From a checkpoint of a small mixture-of-experts model trained on Wikipedia.
Size: 10 layers, width 96, vocabulary 1024.
Experts: 64 tanh GELU neurons an expert, a sigmoid router.
Training: a variant of Muon for the experts, 243M tokens, 7407 steps.
Below are experts of layer 3 (counted from 0) of a mixture-of-experts language model. Rows are named router (the router's row for the expert), up (a neuron's input weights, with its number), down (a neuron's output weights, with its number) and show model dimensions 0-95. Each number is 128 + 32 x the weight over its row's rms, rounded and kept within 0 to 255.
Before each expert's rows: a language model's description of what the expert responds to. This comes from a sample of Wikipedia text that the model never trained on.

# expert 16
What it handles: Second pieces of proper names and words after a capital initial, often m, or, om, ab, as in Prem-iere, Lab-oratory, Ser-m.
router [ 81 156 136 114 108 163 152 168 143 112 123  76  89 143 132 167 183  92  92  40 169  84 133 133 200 170 113 137 162 181  38 140 134 104 109 157 149  65 111 138 144 120 126 111  97 160 131 145 110 140 142 145 110 113 128 136 121 195 101 166 190 115  89 126 169 118 115 142 115 132 162 110 137  93  71  81 118 138 105 108 147 143 148 124 101 110 139 102 204  86 152  91 133 157 122 142]
up0 [112 131  94 189 108  93 133 112 129  82 139  82 146 161 136  62  91 150 170 151 171  98  89 117 132 139 168 100 100 161 158 173 132 102 156 141 118 155 174 129 128 163  66  97 100 157  51 109  93 113 122 105 101 130  53 141 128  85  82 137 192 122 138 130 143 104 151 141 114 159 119 110 144 157 131  98  97 201 161  92 154 100 179 106 127 118 148  86 147 180 193 135 154 124  92 129]
down0 [162 189 143  77 161  99 111 116  94 100 112 168 121 109 104 208 114 142 131 184 123 116  92 113 159 148  97 127 168  90 182 142  76 117 123  89  86 113 167 127 134 137 145 166  89 146 199 140 130 129 169 121 110 102 106 191 103 135 156  75  90 109 155  99 106 116 104 130 119 100 113 146 117  91  99 139 153 102  86 173 136  96 126 141 167 103 149  47 159  97 148 169 109 179 190 145]
up1 [142 196 109 100  61 139 111 154 176 124  79  89 172 145 110 125 106 114  95 116 128 164 180 108  77 134 122 167 124  94 131 168 124 122 102 157 109  88 116 159 117 212 134 134 105 160 175 105 153 155 137 165 135 141 120 134 117  51 113  95 142  93 146  78 100 105 187  93 101 146  98 187 130 100  95  56 137 119 159  77 139 154 156 104 126 200 125 122 155 154 134 102 162 120 150 145]
down1 [132  97 117  89 236  44  61 130 129 124 184 154  78 142 130 176 152 133 132 139 161 162 113 163 112  36 105 164 119 105  82 128 176 106 127  75 120 180 129 165 115 153 110 120 130 149 112 132 123 134 125 135 123 111 104 141 109 175 110 164 144 113 100 133 138  77  75 200 150 130 132  80 141 170 143 107 163 161 103 173 106 109 130 118 122  74 124 146 118 152 127 123  89 131 127 123]
up2 [ 80 161  70 173 168 102 189 128 111 121 131 113  96 122 129 133 165 146 119 106 210 138 157 109  87 155 154 105 124 154 126 136 113  97 137 153 110  94 117 135 130 163 184 126 147  77  98 114 122 135  88 130 164  98  79  94  98 182  85 216 117 115 126 125 179 128 179 135 152 147  80 134 169  84 103 168 127 145 114  74 108 149 148 134  77 110 138  57 112 125 139 168  99 106 177  92]
down2 [137 127 138 133  90 168 104  93 111 146 136  95 170 147 132 165 137 187 177 151  90  74 109 155 159 183 130  78 198 106  97 133 196 115 100  63 160 102 176 112  87 115 115 133 154 130 127 145 147 155 169 103  55 107 142 143  75 107 113  86 183 201 139  92 141 154 153  97 101 107 178 168 102 117 157 131 134 156 119 100 156 118 165 111 147  97 100 149 110 120 114  64 129 136 119 153]
up3 [114 113  79 120 133 105 141 170 136 147 133 121 152 137 115 148 151  87 158 131  69 160 158 127 137 178 136 133 121 118 110 119 112  50 164 125 116 115 167  80 144 104 156 117 118  73 128  86  88 128 118 162 100 110  83 121  86 150 155 147 159 154 162 108  90 191 139 115 100 154 203 139  77 115 140 121 166  76 173 145 109 104 167 174  96 116 149 249 110  74 120 110 102 112 101 118]
down3 [ 40 116 137 148  72 108 189  73  82 111 138 167 121 118 183 126 149 158 164  68 173  63 109 108 116 101  87 135 103 200 181  99 159 103  92 164 131 130 166 124 123 149 102 139 127 145 129 114 122 104 160 145 139 141 205 145 110  89  71  74 115 110 116 170 115 133 132 182 125 146 124 115 158 131 176 114 127 109 106  74 109 113 130 136 184 188 138 139 144 121 129 121 115 103 128 168]
up4 [145 147 147  92 165 165 132 177 115 111 121  94 113  99 141 153 114  64 172  88  77 148 154 137 174  80 107 191  97 108 146 145  58 155 120 139 123 167 123 143  99 140 136  72 147 197 154  87 102 116 124  72  52 146  78 104  91 113 210 131 166 137 111 142  88 140 126 126 131 128 114  95 184 147 100 102 149 136 129 151 120  97  90 105 104 168 127 167 127 111 172 131 177 134 111 169]
down4 [117 108  92 136 104 147 183  73 150 109 132 117 101 126 119 127 135 191 115 188 125 118 147 135 160 136 169  87 120 120 132 162 133 126 203 125 102 132 116 110 195 144 138 150 180 125  80 133 124 116 103  99 155 117 148  92 113 129 125 177 108 186 122 166 156  57 148  99  78 125 123 156  98 116  92  81  94 122 107 146 136 150 164 140 163  60 130  94  76 215 127 201 105 122 170 110]
up5 [114 152 114  87 126 173  68  96 127  98 124 153  93 157 113 111 141 106 123 122 111 149  86 110 169 128 149 185 178 103 132  84 186 140 117 122 120  60 139 145 182  89 193 146  65 130  95 120  68 154 174 114 149 120 112 119 157 132 171  83 162 179  72 102 209  97 155 136 148 164 140 123 138 147 105 148 171 110 103 113 101  97 171  93 135  76 162 136 161 150 123 118 134 112  82 156]
down5 [124  89 147 122 109  66 126 113 123 183 122 145 105 109 154 163 132 110 162 128 124 127 145  89 189 175 120  99  85 145  66 123 117  93 166 110 104 174 127 127  93 148 147 136 126 205 188 175 173 147 127 162 197  77 127 140  85 116 110 117 103 145 159 132  64 189  86  88  97  97 159 102 188 119 122 124  80 145 122 110 150 137 101 154 123 201 130 146 135 126  78 132  79 149 128 113]
up6 [164 143 113  80  82 143 128 144 158 120 161 132  78  28 135 220 152 150 172 115 114 155 178  94  86 111 177 123 119 107 114 105  78 125 165 140 106 119 156 102 112 131  82 129 138 126 152 171 129 177 116 138  99 150  86 167 135 105  65 148 139 138 115 136  95 142  92 146 109 139 160 129 121  58 167 125 181 142 149  60 183 155 150 133 111 174 101 150 116 176 116 140  86 121 125 122]
down6 [132 122 179 132 119 117 129 117  96 129 118  93 190 184 125 111 137 172 135 128 148 160  51 216 144 173 119 140 155  89 124 144 157 166 124  94 112  95  93 150 131 177 130 105 131  70 144 127 177 111 147 175  75 147 152 123  97 228 108 113 121 106  90 149 133 127 146 133 124 118 125 140 212 167 145  97  81  96  71 143  79 126  90 134 154 123 126 120 102 118 139 134 146 102 108  70]
up7 [ 81 118 170 135 131 110  92 170 162  90 138 147 134  71 130 178  93 133 192 159 171 163 114 111 128  97  93 141 157 163 133 137 136 151 188  96 185 161 160 104 154 164  91 134 142  87 103 217 184 131 145 141 140 117 116 164 202  75 105  99 153 131 158 138 138 123 127 139 102 118  92 113 147  69 116  77 136 154 111 154  99  83 162  94  90 163 106 124 156 134 164 105 123  95 123  71]
down7 [121 133  96  90  92 213 143  56 122 133 167 102 114 150 124  91 108 132 129 139 168  89  91 162  91 135 159 132 129 107 163 156 159 116 164 182 108 140 122 154  84 123 164  73 103 104 104  98 115 168  64 150 191  93 199 122  85 144 166  81  99 169 132 114 181 112 125 133 181  78 138 172  79 153  99 107 100 113  89 144 163 110 125 172 154 108 164 150 121 102 100 127 138 138 122 142]
up8 [147 172 129 150 135 131 128  92 145 103 107 121 153 129 169  69 108 169 154 149 162 123 120 126  85 140 169 136 146 140 100 109 133 110 116 147 166  79 146 101 151  88 154 118  57 170 186 147  84 134  44 120 157 100 167 134 159 195 113 100 146 164 134 131 197 122  96 119 150 150 108 101  72 174 134  11 163 132 144 140 178 143 130 148 140 143  99  98 107 122 115 114 123 153 131  82]
down8 [167 148 172 117 113 136 117 186 105 103 134 138 144 119 126 148 101 160 116 161 141  86 124  72 181  78 120 132  78  69 164 111 108  72 152 141 157 154 129 113  90 188  96 213 141  77 132 130 141 148 160 193 136 114 138 166 104 148 112 105 134  93  96 193  97 109 128  67 139 181 164 129 143 121  93 135  98  82 134 121 105 141 127 167 110  69 173 149 109 175 128 123 122 165 165  87]
up9 [100 102 114 112 151 107 135 179 128 107 142 158 116 173 181 147  93 147 118  87 141 102 126 151 127 144 133 119 112  66 108 155  94 134 165  95 130 123 107 144  93 106 189 131 153 169 140 208 141 115 165 141 142 111 159 200 137 156 127 134  72 109 117 110 126  97 135 132 103 148  83 149 140 101 178  67 116 109  53 169  81 116  63 179 173  73 148 112  81  94  78  89 145 105 156 125]
down9 [115 191 142 124  87 118 112 153  95 120 117 143 100  69 140  99 144 122  45 173 126 110 140 130 188  73  69 161 160 102  93 108 152 208  79 209 131 140 177 104 120  67 102 136 160 131 117 117 129 128 168 190 102 122 119 118 123  94 182 106 157 124 150 103 108 201 146 148 125 119 179 153 145  67 127 157 172 120 137 137 105 115 108 124 129 142 136 118 140 155 110 118 107 156 115  87]
up10 [114 108 148  99  76 124 126 154 113  62 134  46 144 112 155 182 145 115  81 127 142 100 146 143 130 128 131 100 101 124 107 162  76 202 177 158 165  59  59 118 149  92 138 108 120 123  83 136 117 136 107 161 137 160 133 150 142 114 150 151 131 108 126 123 204 103 182 138  84 123 112 115 152 201 110 113 153  94 119 159 104 131 158 132 169 138 144 125 168  55 114 151  62 136 137  93]
down10 [101 162 103 173 142 120 150 146 132 126  89 174  85 100 130 132 153 126 156  73 119 156 110  93 160 127  99 150 172 139 147  99  61  60  95 144  92  27 149 170 122 127 126  90 121 126 168 111 150 193 167  91 125 119 139 141 106 118 141  76 175 190 133 125 116 186 122  82 126 103  86 153  55  72 157 141 107 114 121  96 162 115 141 131 138 134 141 131 104 137 133 150 179 146 124 181]
up11 [114  59 112 167 159 105 142 178  86 144 112 103 119 149 150 105 113 164 143 164 103 143 164 141  99 173  84 100  86 119  69 149  87  92 149 145 111 161 159 129 165  85 154 159 149 114 143 197 102 134 151  92 108 116 154 167 108 147 118  84 105 110  76 146 157 161 175 137  89 150  81 131  88 169 183 106 146 158 144  96 159  63 121 132 149 124 122 144 135 174 131  62 165 201 101 140]
down11 [131 154  70 125  79 184  68  81 152 118 180 131 137  79 153 122 108 142 138 102  78 103  77 158 132 104 145 134 113  94 131 158 119 147 117 128 140 174 138  93  55 151  90 140 100 181 159 129 133 123 112 146 114 157 118 134 151 133 147 218 161 151 156 126 122  93  90 142 142 146 212 113 143 105  72 177 154  55 119 171 113 163 147 114 126 131 129 134 107  52 149 138 109  91 132 149]
up12 [109 117 143 188 151 128 170 100  99 105 171 200  99 119 143 120 115 100  82  91 124 103 124 130  41 139 115  97 144 191 162  94 147 132 157 114 127  77 147 131 143  91 138  76  64 110 140 185 116 155 108 185 108 136 196 122 160 147  96 164 180 103 138  99 123 117 124 135 122 139 162 104 146 218 141 156 170 113 130 159 120 132 117 126 141 101 105 129 145 127  49 132  96 165 115 166]
down12 [139 149  80 144 107 103 111 120 156 132 141 114 128 166 115  86 121 131 191  96  88 110 111 148 159 158  65 142 147  55  82 103 112 160 180 132  97 109  79 120 119 168 134 107 100  95 123 108 170 124  86  68 155 136 130  87  93 212 117 137 135 152 169 148  88 201 125 136 131 129 183 171 147  87 166 134 145 154 132 158 137  61 144  69 165 189 111 145 159 137 129 137 106 152  99 117]
up13 [122 137  78  97 138  69 159 140 155 160  92 129 110 104 114 180 185 161 136 135 127 109  89 142  99 115 101  81 108 130 107 119 151 146 130 166 162  53 136  93 125 171 150 144 109 140  99  51  68 127 100 148 162 129 103 178  79 191  81 106 132 171  79 132 106 189 134 111 150 184 176 146 120 138 125 112 138 136 136  48 115 151 197 160 113 122 114 120 139 127 123 145 164 153  88 112]
down13 [136 190 127 143 105 151 113  99 116 133 155 126 148 180 109  60 160 166 123 114 137 121 172 155 120 175 146 138  92  86 175  97 111 114  95 141 113  85 174 176 150  75 121 162 151  67 111 117 209 135  75 145 142 138 142 115 184 107  69 160 113  94 155 136 127  95 155 177 109 118 142  74 172 128 138 138 160 198  73  97  76  89  95 130 152 132 126 136 101 120 113  71 142 118 137 135]
up14 [ 81 140  94 110 176 129 140 169 128 150  55  90 131 110 188 123 155 124 113 123 177 111 189 127 103 119 120 122 181 157 123 164 126 146  95 142 102  86 144 110 138 122 155 130  54 214 153 133 110 170 163 141 136 132 134 172  92 148 100 174 137  65  97 123 120 174 163 117 119 113 128 218  98 101  81 149 126  85 114 137 105 110 153  63 153 121 127 150 121 119 144 171 146 109  78  93]
down14 [129 121 142 149  98  99 127  78 136 146 151 103 130 117 166  96  76 127 138 136 108 225 131 105 161  94 172 145  60 106  83  91  96 118 120 118 158 137  51 172  94 198 131  95 118  83 144 133 151 147 105 121 112 125 185  77 136  79 128 105 134 153 106 108 209 127 117 137 131 158 160  57 127 109 149 118 140  96 158 115 154  96 181 159  81 134 155  97 117 106 130  90 131 166  96 148]
up15 [136 110 137 161 145 187 142 115 120  91 148 155 164 111 128  97 163 108 113 159 157  60  97  54  98 161 120  96 130 174 102 127  88 152  88 121 101 136  83 152 115  99 139 105 139  95 137 160 113 111 130 110 145 105 118  86 145 134 113 200 173 160  71  84 158 122 160 128 131 142 136  40 128 172  97 200  81 157 125 100 165 147 155 200 144 160 129 185 109 101 119 176 134 123 127 148]
down15 [ 31 120 134 165 182 111  73 133 138 118  93 190 101 100 173 134 114 178 142  83 107 114 135 101 116 148 110 123  67 135 156 134 156 178 114 112 188  90 175 135  92 141 148 161 165 141 142 167 121 111 107 110 123  76 117 122 157 191 183 151 154 145 148  95 131 146  97 177 102 168  91 176  94 169 153 132 119  81 103 138  85  94 119 124 115 189 113 152 146  89 133 117  92 147 153 127]
up16 [ 78 130 126  64  84 141  82 202 150 105 181 146 100  80 114 106 132 110 111 141 117 157  86 129 165 204 124 105 195 142  59 145 170 146  98  52 153 134 167 177 182  74 130 133 183 129 137 150 133 138 118 145 128 139 108 104 180 109  99 105 147 145 128 119 119  94 179 170 117 121 129  96 129 123  86 148 100 124 124 126 124 110 136  81 101 204 120 113 150 102 136 100 126 176 127 121]
down16 [147  90 145 193 157 109 122 169 124 125 139 131  70 176 108 169 170 176 204 137  92 121 169 118 116  83 150 183 142 109 126 137 142 136 136 160 152  98  84 117 157 133 172 155 125 182 108 104 113 108 192 178 120 129  89  31 131 137 158 141 102 162 112 168 175 130  91  95  80 102 102 152 113 113 143 131  69  87  85 106 144 100 134 158 140  80 136 157 105 105 128 111  86 113 104 146]
up17 [ 75 156 100 146 114 141 101 123 150 109 143  95 136 141 161 133 175 113 137  84 148 110 120 151 155 166 151 211 137 205  84 172 145 104 104 161 133 157 104  91 164  93 118  43 132  73 142  80  60 133 128 132 126 116  83 127 103 113  83 162 154 117 136  86 184 115 137 118 159 166 155 116 114 196  87  83 126 140 185  67 167 108 173 143 133 117 140 121 107  97 137 137 111 152 114 123]
down17 [167  90 127 153 101 119 189 116 114  88 116 184  97 107 176 170  87 149 159 114 189  72 160 140 131 134  51  76 160 184 141 140 124 156  89 114 145 103 164 137  90 141 131 186  90  93  63  92 172  62 129 106 169 136 160 115 129  97 116 111  83 123 141 170 114 169  94 142  97 118 120 155 118 130 198 184 175 102 134 120 130 153 108 135 115 169 116 125 140 147 116  89 124 138 152 137]
up18 [152  85 122  83 125  43 156 136 151 114 140 103  88 163 128  69 144 139  95 141 148 107 109 105 130 160  77 110 108 200 217 111 137 142 125  93 134  63 101 133 179  95 109  97  78 167  59 163 108 127 136 116 134 125 125 130 146 154  91 112 166 121 123 170  94 153 115 163 142 124 160 115 182 122 139 132  74  57 123 111 130 163 202 133  93 128 135 131 117 128 109 111  85 149 134 171]
down18 [139 155 100 154  95 126 144 111  84 112  95 159 132  48 107 113 147  90 202 114 134 177 142 126 110 133 132 110 123  78  78 158 160 107 133 173  91 154  94 141  89 142 153 140 128  80 211  92  88 141  84 124 165 145 139 188  85 124 125 184  84 128 130 124 154 147 119 103 102 168 150 101  93 143 119 158 144 198 178  98  92  93  99 126 172 137  85 173 117 134 114 118 159 101 134  76]
up19 [122 198 138 182 120 188 120 163 166 126 106  62 155 119 115 131 111 112 122 105 143 136 160 172 165 181 131 163 125 133 120 149  84 124 145 158 111  96 176  87  64  70 178 139  94 183 116 144 107  99  86  64 154 127 186 102 106 106 128  96 147 102 179  93 138 107 143 129 102 113 156 152 147 151 134 123 146  85  79 129 161 145 109 124 167  86 133  78 165 104 150 110 124  91 154 201]
down19 [104 108 127 123 141 113 152 133 144 168 163 167  87 121 103 165 137 184  88 139  97 119 129  90  90  77 142 171  93 118 130 125 124  97 141 112 140 114  48 153 144 151 110 135 137 125  69 119 182 177 122 122  24 130 109 191 153 189 144 133 116 114 151 155 110 141 103  91 187 113  56 142 151 143 159 133  65 124 164 117 104 134 151 131 192 138 128 119 124 164 126 124 202 139  87 119]
up20 [162  94 146 111 117 142  94 160 122 116 156 144 117 111 112 156  83 128 151 131 153 152 100 103 126 141 173 191 119 152 122 133  83 112 158 105 129  44 135 127 100 116  88 120 135 165 160 107 150 128 134 174 128  71 214 117 134  81 133 181 140 105 151 126 127 178 151 104 143 123 114 147 134 117 201  72 147  50  80 148 148 158  81  58  55 144 153 161 115 145 114 138 154 140 118  78]
down20 [184 158 176 130 123 145 179 134 195 104 178 112 112 160  96 185 116 121  68 176 141 154 134  99  70 148  92  89 144  76 146 148  88 124  87 159 136 131 116 139 151 113 128 125 113  98 121 139 169 107  73 150  74 127 123 153 150 118 165 124 165  73 103 186 155 111  80 130 170 138 143 130 135 118 109 141  89 127 133 153  66  69 150 144  85 137 118 176 120  56 102 103 113  92 137 181]
up21 [215 122 134 124  84 162 150  70 170 166  86 114 174 164 206 160 125 127 131  81 188  78  98 100 101 110 149 136 177 107 123 173  96 191 189  97 102  98 151 170 104 146 104 158 136 132 154 175 111 109 132 147  69 147  98  86 135 117 105  66 123 140 168 153 141  97 134 137 131 142 136 111 131 128 109 134  90 117  73 116 127 104 129 128  67 123 143  69 132 151 134 108 126 121  94  97]
down21 [ 97 145 122 141 178 112 117 148 116  75  96 193 120  53  42 103 153 144 164 204  97 210 149  94 178 126  71 132 119 158 141 159 192 102  68 125 112 185 142  87 110 129  85  91 126 137  79  90 107  98 137  92 152 112 145 165 147 147 169 123  95 113 132 140 125 141 142 134 149 142  87 147 120 115 142 109 173 138 124 146 127 173 181 112 132 113 127 148 101 111  91 136 151 154 120 147]
up22 [ 59 161 141 166 146 188 123 143 136  86 107 110 106 138 117  73 166 160 141 123 108 131 114 129 219 123  68  94  79 141 148 136 163 195 115 120 150  78 113 111 117 149 185 127  90  89 195 130  84 109 165 156 116 140 106 139 102 147  97 153 137 137 136 130 139  93 152 152 103  84 180 140 121  84  66 101  85  82 123 102 111 122 125 147 160 142 174 137 146 150 197  87 117 123  99 156]
down22 [162 151 149  85 126  96  92  89 144 120 146 141 141 152 128 168  92 102  91 132  97 152 182 158 113 155 117 127 203 153  95 144  44 192 135 187 105 153 130 147 131 108 148 144 194 128 144 141 165 120  40 127 141 125 100  96 156 129 141  82 127 120  80  77 146 134 112 117 126 175 146  95 164  99 174 148  70 115 182 143 156  98 172 137  97  93 117 102 166 150  89 102 154 139  94 147]
up23 [ 90 135 166 105 163 123 142 131 131 144 190  82 108 161 102 161 173 174  80  84 126 123 160 117 161 132  80 161 182 172 104 203 137 121  99 110  88 128  60 133  97 106 160  77 132  79 103 174  99 129 155 116  83 163 145 170 107 164 117 187 199 112 128  96 132 137 163 105  96 109 158 103 148 186 159 152 122 115 143  64 141 106 114 116  94 129 148 152 135  89  90 113 111 141 110 156]
down23 [ 75 103  96 156 152 152  90 117  87  90 110 180 134 122 111 108 113  90 164 132 121  99 130 127 111 176 150 147  94 100 131  97 175 145 175 138 141  37 137 127  87 149 120 113 160 147 195  82 186 108  96 153 117 142 139 108 121 115  92 112  66 216 128 138 155 149 109 160 159 139 103 155  91 114 119 146 132 148 131 198  89 108 131  87  92 159 107  79 116 178 148 183 138 156 161 104]
up24 [137 159 136 146 142 124 167 156 110 119 143  57 128 141  70 166  89 150 155  80 134 172  92 133 148  84 169  87 127  73 110 142 168 118 157 160 114  83 156 159 109 131  62 104 141 110 152  94 164 137 145 165 175  87  92 184  80 128 140 109 143 242 112 101 157 144 156  80 115 113 171 123  97 118 170  94 153 121  99 169 106 107  75 123 135 106 137 122 115  81 124 107 116 136 166 130]
down24 [ 98 156 167 117 164 144 124 136 147 128 123 160 114 135  75 100 113 117 139 204 122 105 114 105  67 118 166 127 105 153 111 122 148 146 139 134 127 218 143 160 114  99 119  98 126 133 104 161 168 119 139 129 115 137  76 106 233  92 141  60 177  73  87 106 117 138  77 149 119  91 163 157  67 119 159 116 136 123 131 108 116 168 146 161  94 139 107  93  62 171 140 164  81 157 137 156]
up25 [ 67  68 176  98 164 183 125 142 100  24  91  78  93 124 163 164 123 142 114 113 143  81 119 170 201  92 134 130 116 164 164 150 163 117  79 170  87 201 131 112 116 133 145 165 151 148 103 172 120 139 121 104 175  60 176 161 126 120 134 124 146 156 110 118 135 121 121 175 144 105 159 160 144 101  81 102 154  99 110 104 153 106 121 121 150 119 135 138 178 151 147 149 147 110 119 101]
down25 [203 171 126 176 142 112 116 132 153 183 133 135 127 131  77 107 122 114 126 117 105 235 162 119 121 142 170  67 138 112 113 138 160 105 142 113 207  83  90 145 128 120 150 111 111 133 115 127 124 123 150 174  97 137 154  88 131 167  84  62  90  95 180 125 146 179 111 115 129 156  80 133  55  85 154 186 144 106  93  91 143 144 136 111  86 119 134  85 106 127 145 155 106 100 142 132]
up26 [ 74 186 187 123 129 112 130 119 146  87  86 118  92 250  63 121 130 125 155 144 149 101 137 114 147 150 146 150 138  94  70 128 119 182 129 145 111 147 162 145  77 111 161 133  54 121 126 123  69 113 132 101 123 171  56 149  93 187 166  70  88 161 141 154  82  86 112 122 124 114 156 133  79 136 138 141 136 116 164 126 125 135 134 140 170 120 147 132 126 102 119 139 152 121 149 166]
down26 [175  61 104 146 129 115 105  99  91 158 220 155 133  71 115 158 204 134  90 157 106 122 155 138  88  75 119  93 111 107 179 140 154 122 106 133 153 146 143 118 153 128 140 139 186 117 115 118 157 111  81 155 106  53 152  73 102  70 135 162  89 136 152 116 135 126 147  92  89 178  98 118 139 166 169 152 101 192  94 161  83 102 153 129 100 167 133 119 134 152 140 157 115 122  94 118]
up27 [128 116 119 144  74 159 133 188 137  84 161 160 112 148 111 154 115  96 167 148 225  88 157 113  89 180  94 144 140 178  97 110  80 123 166  76 142 114 158 115 134 131 164 169 152 148 137 129 133 139 142  90 135 172 157 152  74 188 155 101 103 102 146 109 124 109  87 165 103 125  90 127 188 190 141 126 108  99 143  66 128 108 158 134 129  75 115  83 157  79 127 162 136  91  89 105]
down27 [196 107 135 128 164 151 209 157  86 140 116 105 131  94 171  86 109 162 130 135  77  98  88 133  99  77 106 135 120 107 160 169 182 191  92 137 109 162 125 121 103 122  69 125 129  89 148 113 147 111 105 109 125 139 134 175 123  71  86 117  56 198 127 115  99 163 130 118 128 147 168 145 104 116 108 122 149 102 123 130 121 104  93 149 137 132 131 129 162 191 150  93 113 216 181 144]
up28 [ 81  75 113 174 140 116 137 186 142 135 135 107 110 116  89 160 153 137 120 205 139 115  76 147 177 106 146 160 122 170  85 113 149 181 105 114 148 134 110 147 139 141 130 170 139 100 112  88 119 119  83 151 167  97 135 119 102 121  82  88 143 163 142 159 178 147 120 105 119 159 103 136 133  58  27  81 134 155 128 143 142 149 158 189 203 115  95 158 116 100 121  93 141  92 164 165]
down28 [153 127 152 116 133 118 139  73  49  97  70 144 153 115 169  83 121 162 162  92 113 102 140 147 102 192 150 108 188 157 162 139 113 100 129 165 177  81 125 107 123  41 166  95 139 101 118 116 130 118 130 106  87 116 136 146 149 126 133 177  64 152 152  91  80 157 161 153 120 131 145 100 106 188 186 128 112 161 135 138 147 136 126 101  21 109 127 147 130 147 139 121 165 147 109 137]
up29 [156 127  94 156 110 164  93 144 109  59 158 148 100 114  82 110 167 108 140 138 181 125 142 169 101 107 175  85 157 148 119 131 115 145 158 101 175 147 129 165  86 122  94  93  97 217 177 100  96 150 145 142 133  94 143 122 113 111 110 115 117 104 111 100  70  99 109 112  64  79 185 182 134 119 118 145 149 114 145 129 156 122 111 155 152 140 169 127 181  23 148  78 123 147 124 148]
down29 [156 127 159 143 136 104 111 163  91 162 155  87 101 110 139 119  55  96 162 137 163 136  64  67 130 116 107 109  97 134  97  76 108 130 116 124 128  87  88 108 119 195 160 179 182 134  90 133 118  94 143 155 104 105 125 201  94 143 140 162 150 101 135 139 124  99 166 116 138 187  84 111 152 147  95 186 127 127 134 130  77 197 177 131  76 157 106 160  93 194 100 128 131 158 131 142]
up30 [166 139 131 142 135 174  98  94 131  42 126 158 126 133  86 131 139 129  82  99 164  85 156  91 117 122 167 173 115  80 113 120 146 207  90 106 121 150  46 130 211 171 161 122 137 128 146 189  78 108  96 159  90 158 156 147  99 117 115 118 154 104 105 113 152 175 148  95 123 157 143 130 105  80 138  93 171 120 149 119 154  87 142 135 118 147 107 181  75 106 171 131 148 127 149  86]
down30 [120 113  64 152 152  74 118 173 180 171 109 105 132 177 169 126 132  88 130 120  94 167 117 150 105  57 119  56  73 184 175 133 153  72 140 131 163 134 150 168 117 125 124 157 101 119  93  82 169 144 132  94 217 108 103 101 141 115 122 105 131  94 119 128 102 113 159 136 170  77 172 143  83 173  97  99 147 174 150  82 121 139 146  89 107 108 129  66 135 142 124 114 118 132 129 144]
up31 [152 113  86  75 161 144 108 129  69 146 160 132 126 129 185 189 123  96 112 118 135  97 131 142 171  95 135 101 147 188 103  81 113 106 151 129  75  49 131 130 175 198 149 148 164 154  57 142 106 131  99 111 119 176 127 164  64 178 142 150 142 103 105  97 135 143  20 135 136 120 132  87 143 144 147 139 141 110 111 107 129 163 102 162  96 117 156 172 147 142 138 127 105 119  95 150]
down31 [ 90 134 165 125  89 145 221 145 100 122 113 141 171 105 108 113 124 106 138  96  59 182 131 100  51 188 154 144 148 118 105 154 121 146 145 131 128 157  95 117 130  94 109 120 134 100 119 123 182 138 187  74 130 103 119 143 132 112 107 150 126 187 162 131 110 126 170 117 159 106  89 213 164 124 162 103 173 122 146 116 165  83 131  32 135 129  90 115 135 153 119 170 120 114 160 108]
up32 [150 129 133 118 128 130 132 123  64 173 120 145  96 155 108 127 135 139 208  90 159 126  83 124 206 124 111 135 136 153 153 149 141 136  99 132 118  98 183 133 135 145  94 164 190 134 190 145 137 115  97 104 162 110 115 136 157 156 161 124  69  99  86 135  98 134 166  84 150 124 122 149  94 179 114  71 103 102  96  83 173 129 123 157 138  71 131  56 200 141 117 136 100  73 148  69]
down32 [ 91 148 138 127 132 125  85 112 175 108 146 136 169 142 130 129 127 100  70 130 106 113 108 100  78 135 153  95 118  96 135 194  69 190 114 131 112 173  94 144 100  91 150  82  61 106  80 167 111 105 160 161 133 189 146 189 121 106 101  88 192 148 174 112 149 136 149 186 129 107  84 136 182 118 126 144 118 159 126 142  91 161  93 103 126 165 120 196  85 121 148 139 101 182 108 133]
up33 [114 140 114  95 118 160 148 135 136 115 181 135 174 147 135 166 162  91  89 127  96  73  95  94 150 165 114 137 136  69  93 110 112  89 117 126  94 137 189 153 138 159 101 109 123 103 138 192  61 135  89 126 131 150 146 174 116 188 138 127 158  94 127 127 106 112 152 129 115 103 151 100 183  98 164 126 161 150  82 176 185 170  86 101 120  84 144  79 134  99 192 121  44 105 155 160]
down33 [ 90 127  98 152 114 167 200 167  70 148 106  95 114 168 130 108 168 129 101 103 165 149 150  75 168 116 171 136 164 163 172  97 111 127  98 113 148  81  77  58  93  93 133 152 104 160 104 117 144 131 144 119 140 150  92 129 150 128 137 107 130 144 125  59  64 118 164  96 111  64  97 187 114 132 102 172 109 143 107 108 113 176 134 135 129 134 114 186 191 137  95 154 175 150 165  91]
up34 [139 107  76  92 100 106 131 136 122 150 119 109 111 131 142 148  98  86 179 148  46  45 102 114 141 122 121 104 170 110 118 165 106 146  98 110 155 106  97 137 163 135 177 201 111 156 151 157 145 143  81 133 111 173 143  98 131 224 128 141 168 162  96  84  75 158  58 131 102 162 174 156 176 120 106 156  86 161 130 149 116 135 130  94 159  90 111 148 130 164 146 127 151 130 109  84]
down34 [118 187 142 105 155 144 160 121 136 108 104 187 164 171 150  80 174 143 105 114 166 160 105  94 128 139  77 144  64 139 134  99 114 147 145  90  84 162 137 131  99 141 131 114 169 107 124 101  86 122 137  86 103 137 114 133 152 124 129  95 127  94 151 108 197 114 190  99 117 151 123  88 105 170 124 120 184 143 141 107 169  95 108 163  86  96  67 144 122 135  61 219  97 143 191 106]
up35 [136 192 163 166 150 134  82 167  90 105 173  97 125 119 122 147 177 130 180  87 110 169  77 131 118 149  45  94 143 146 110  78 118 116 123 128 104  68 128 111 147 134 167 141 113 132 137 107 113 128 125 204 177 123 151 186 121 171 110  94 120 136 166 132 129 125  66 146  52 129  88 164 153  91 160 130 173 148 139 161 120 111 143 142 185 162 116 147 172 109 106 166  98 106 104  78]
down35 [126 129 171 120 138 136 171 106 165 162 132 136 131 131 185  95  87 119  91 162 104  83 173 115  61 131 207 148 160 163 100  99  45 113 100  96 144 134 145 137  76 137 131  65 115 179 153  90 126 154 164 113 185 119 106 164  96  84 137 157 126 149  82 123 129  74 130  86 167 117 139 121 157 145 132 153 140  97 175 136 126 109 117 120  90  95 168  95 145 106 171  90 146  95 124 196]